{"num_hidden_layers": 12, "hidden_size": 160, "n_experts": 80, "experts_per_token": 6, "d_expert": 64, "d_shared_expert": 0, "hidden_act": "swiglu", "moe_layers": [2, 3, 4, 5, 6, 7, 8, 9, 10, 11], "router_score": "sigmoid", "normalize_top_k": false, "routed_scale": 0.816, "balance_loss": 0.00219, "balance_bias": true, "router_cosine_scale": 14.0, "n_groups": 8, "groups_per_token": 2, "init_std_router": 0.017, "lr_router": 0.00318, "vocab_size": 5529, "norm": "rmsnorm", "norm_eps": 1e-06, "tie_word_embeddings": "early", "optimizer": "muon_variant", "learning_rate": 0.0099, "beta1": 0.95, "max_grad_norm": 1.0, "batch_tokens": [131072, 262144, 393216], "max_seq_len": 512, "train_tokens": 808300000, "max_steps": 3285, "dataset": "wikipedia_en"}
Below are experts of layer 6 (counted from 0) of a mixture-of-experts language model. Rows are named router (the router's row for the expert), gate (a neuron's input weights, with its number), up (a neuron's input weights, with its number), down (a neuron's output weights, with its number) and show model dimensions 0-159. Each number is 128 + 32 x the weight over its row's rms, rounded and kept within 0 to 255. Numbers have three digits each.
Before each expert's rows: "comes before" lists some tokens at least twice as common just after its tokens as in all text; "mostly gets" lists some tokens that are sent to it at least half of the time. This comes from a sample of Wikipedia text that the model never trained on. Tokens count by the router's weight.

# expert 78
comes before: " of", " in", ".", " to", " and", ":"
mostly gets: " high", " well", " second", " km", " most", " third"
router:197199071135061099122159123159079126142104072160118044105194157109172165158156081139143122103104123097156126115081109094166176153121104129101137133147121108162185107127162089104105183155168146096177146107149150116165097124121115174130055167114114105110159142092165070130134131106123134139116173159116088178180103114154102148141107149111184087128147109137136099092130116156138070103121129182145168104127140120156156152143115129185150099074194108155131103148119120046135164191131149
gate0:212180070077149060116109131136112126119126118162100067120132111152159160073176143139132122135166135079068152130121146083128084079152130097175081139108090150133112164130100155147117118113152135085135131092182149116136135168172096151144118207125128129116134076151097100150164140126156137119094117114110178047165164130131094153103118123150141127146134020163118107155146061196109070153154104143090112133124132126157196137068128151160135131119070159169128133132086123111133187143120178
up0:135094126103089110122176159152162087123144107114171142129125144150085052140103114137117094146105080121107125093200136139153120130028134109125136092142148153111100094137066157133119111102095132139105141094153087113167138130108141195074106162111133108149127153116135107145121139160185138094140066117108079081111150118113110111143046107097145125134211171135177167180132138115097179132075107173094135063114092121166139168089113134071079134194153033129131146151105122193127118100130142
down0:183146124146180114061158124066145155121182116197126105146120165170136159110178177144144102139173091114151141109166137140150094102155124127132093136160075116119133126125149128147155168168118106107155135116170114114126160098133140124128180159130185106122116104126130107072111192127131159104102149077117144063157136077113060125139143117131094085206156029219118094105120080124108148117089181125113144157081100072131165150174124175138079098125068135094136119119142103076157176134120155

# expert 61
comes before: "1", "2", "3", "B", "S", "f"
mostly gets: " \"", " '", "–", " O", " post", " Post"
router:187062141142155093090136134138154173148146059149141101136131145192116171112102073132159091110152103089100146104141079160147156134164087111163143081133167130098146107145117158112041159124168083135130159163186109090114140146176110152140117167131167096133152079107131065156170119133184141133062092191157114180159154156117151143067124100095153148133131107116077094095163113181170164101147111106147157102124114125160138151098120161177120159149103152139059089092172127093102074086113175
gate0:102150202072106124056136116146129129159152096136134111116152176101127130078163148133118098086101092078144173109124092118131124085138129116183159102134117070129144150188184137089136120138145155086191102137131085070162086137086162121131120100170124154188132162150187123156097153114151167173124111120088119168057161102145129146112116116107158133111127148112117093142104064169110198065096132112124202083073095155132188147143158158094150198102134134188125102128119130091157147078141163
up0:129095159143119082163076094148138152176102168104164105099108113094149123146172105079153140128070104121107111150172137082154122135108137105079145104112032113170098116164111162087154078136128072170128159112173119147135121167084140152084140085103122147111073097121160167159142115203060136112116131174174091181154156153171009132153137134135153174141181116136148110086161066118157142085107153126122121106153145148135120131138158124107169105091119116181157083157129138120159110052120124
down0:103154156118157108091157126101152152178194116104131049134159080129153078091112072128162147116102147156102159086130134168130123169188086101207109127132108141098120140144157108081089163118174129104116146161190163093147106104094123112174135137133124102129091132125152124140081105136166143048186105161132119122154140091142219158115170163137093052147205119069143143176156086147122113154126130128066129133067131132140102106181185142105113085135126133094119102115105134102126171106162179

# expert 66
comes before: "-", ":", "=", " •", " Born", "S"
mostly gets: " \"", "-", " '", ":", " O", " post"
router:142083159148138110094130150184148197131135028164124073135117141183113132123125105134163100131124103125084121140121075103168120183185086090152135133123163117098125137138161146126067172107139076141090135148193084106147134129187140153175134153146167062117146080141110064178121141119169173118077130184142104248136125140132126137095100075103149121143103124128050123082130115149121149091122152099138147128147094115154157150127106142186121145133119138124075137101165104066106076130099134
gate0:143080118139046169066151116100148061142139065104137144139168161121137155113182159116116195128163124168118134110100160109091098136160083115117122149141120106089129085164117158164094140119138193133115152113118154164154145130190077173140163115149137091138092091118080127115131055100122115103063138095157173127154104113075148100139170122135133087110168118097104143110114180145167125141190143137065145077096101116164104151081139181164146094113118164008126155146136161117144085132109159
up0:156059167141159173107149117159094106087094075134116088117164096057143098154119114127118158081134102075127096142179115124097082144082158070122140170116089092094170110082116172074177124143108120111124140107098103176076128109140088137199120112098097149161136121072147152179119114112119113129159161101070106050117155077138111139138138175094156164167146111106112215088156065160074131173120116074170118125155110185135154120135158132108183103153137138163179114147131101146143154141153115
down0:086160142083113097133110120155073143129129106133166096183161173099119137126113122104107169151187083097102129141164146113170118162120145142137161139109102134150109128166105128162085191119092082154140174132193099099157154062152125139117166136181155109134185097111097067145121159117155150117096117133159083137166082164065122119160174075107183156125099079197133092175130069088184101104169189077130130150082058124076153116127114146147108138101107083078098095081131125105149099104098145

# expert 69
comes before: "-", ":", "=", " •", " Born", " Location"
mostly gets: "-", " •", " Succeeded", " Coordinates", " ;", " Website"
router:117112149180126128098115184170165162100128017142130067136096137176109144133136121152181100130107089120111139138107108120160109171168079098124115166113166099074145173137123123116100143108118081130124168112148091118206132097173146188176147145132122046105146104139123093168133144115192135117108085175145086236138156128151126118104078078115141091160117160125071131094124128174129117116140147103166159123131077084154150183118083132187132129142118159098071132125151102075117085151111128
gate0:190139076127128129140175152113143111116148129149154110098060106093139144123223107132136097111162141128091150172127087061193151108131110157107089082110072073077132155105116167140131121108137098111157121129114178132109151152150101145095112088115156108146155179188122109093128144129106095093094114112061133184179130163110162166141154098115137097106159109164114182069118119166040059104095184137143132107126096147197115121106135104171102149117127117108118105091168143139047168160120174
up0:172108151112154129131165142132109049106135136094182133121144185092191160087208133139179102142170128160090130148146169119132142120123113089114073097144116148087136121122088160069138151144115094149110167129187128097105135054130161164184170131114082088153183139166095071107110148146111103122102158099110122099146108173134090075152178126132082127110109072148114142110160103116120101144155063171172145158198110149109179131162162167130189140130087130163182149086185147170147108164116118
down0:116110100119141142146162203168200142115107129113185160104117169133199147144150096116155096123164154160136138145163116095157112179127121111129148110095087110098145090143108163086138129113140191137093127140132096130079062125188058108156101160114179112208141107164121166122122105176147102108144126109115126180136112134127129107090148106144154068115140143125088128100100178084091107154110097174172107083076108129081166094242111121115147106091105094169144095089128167160095179103154176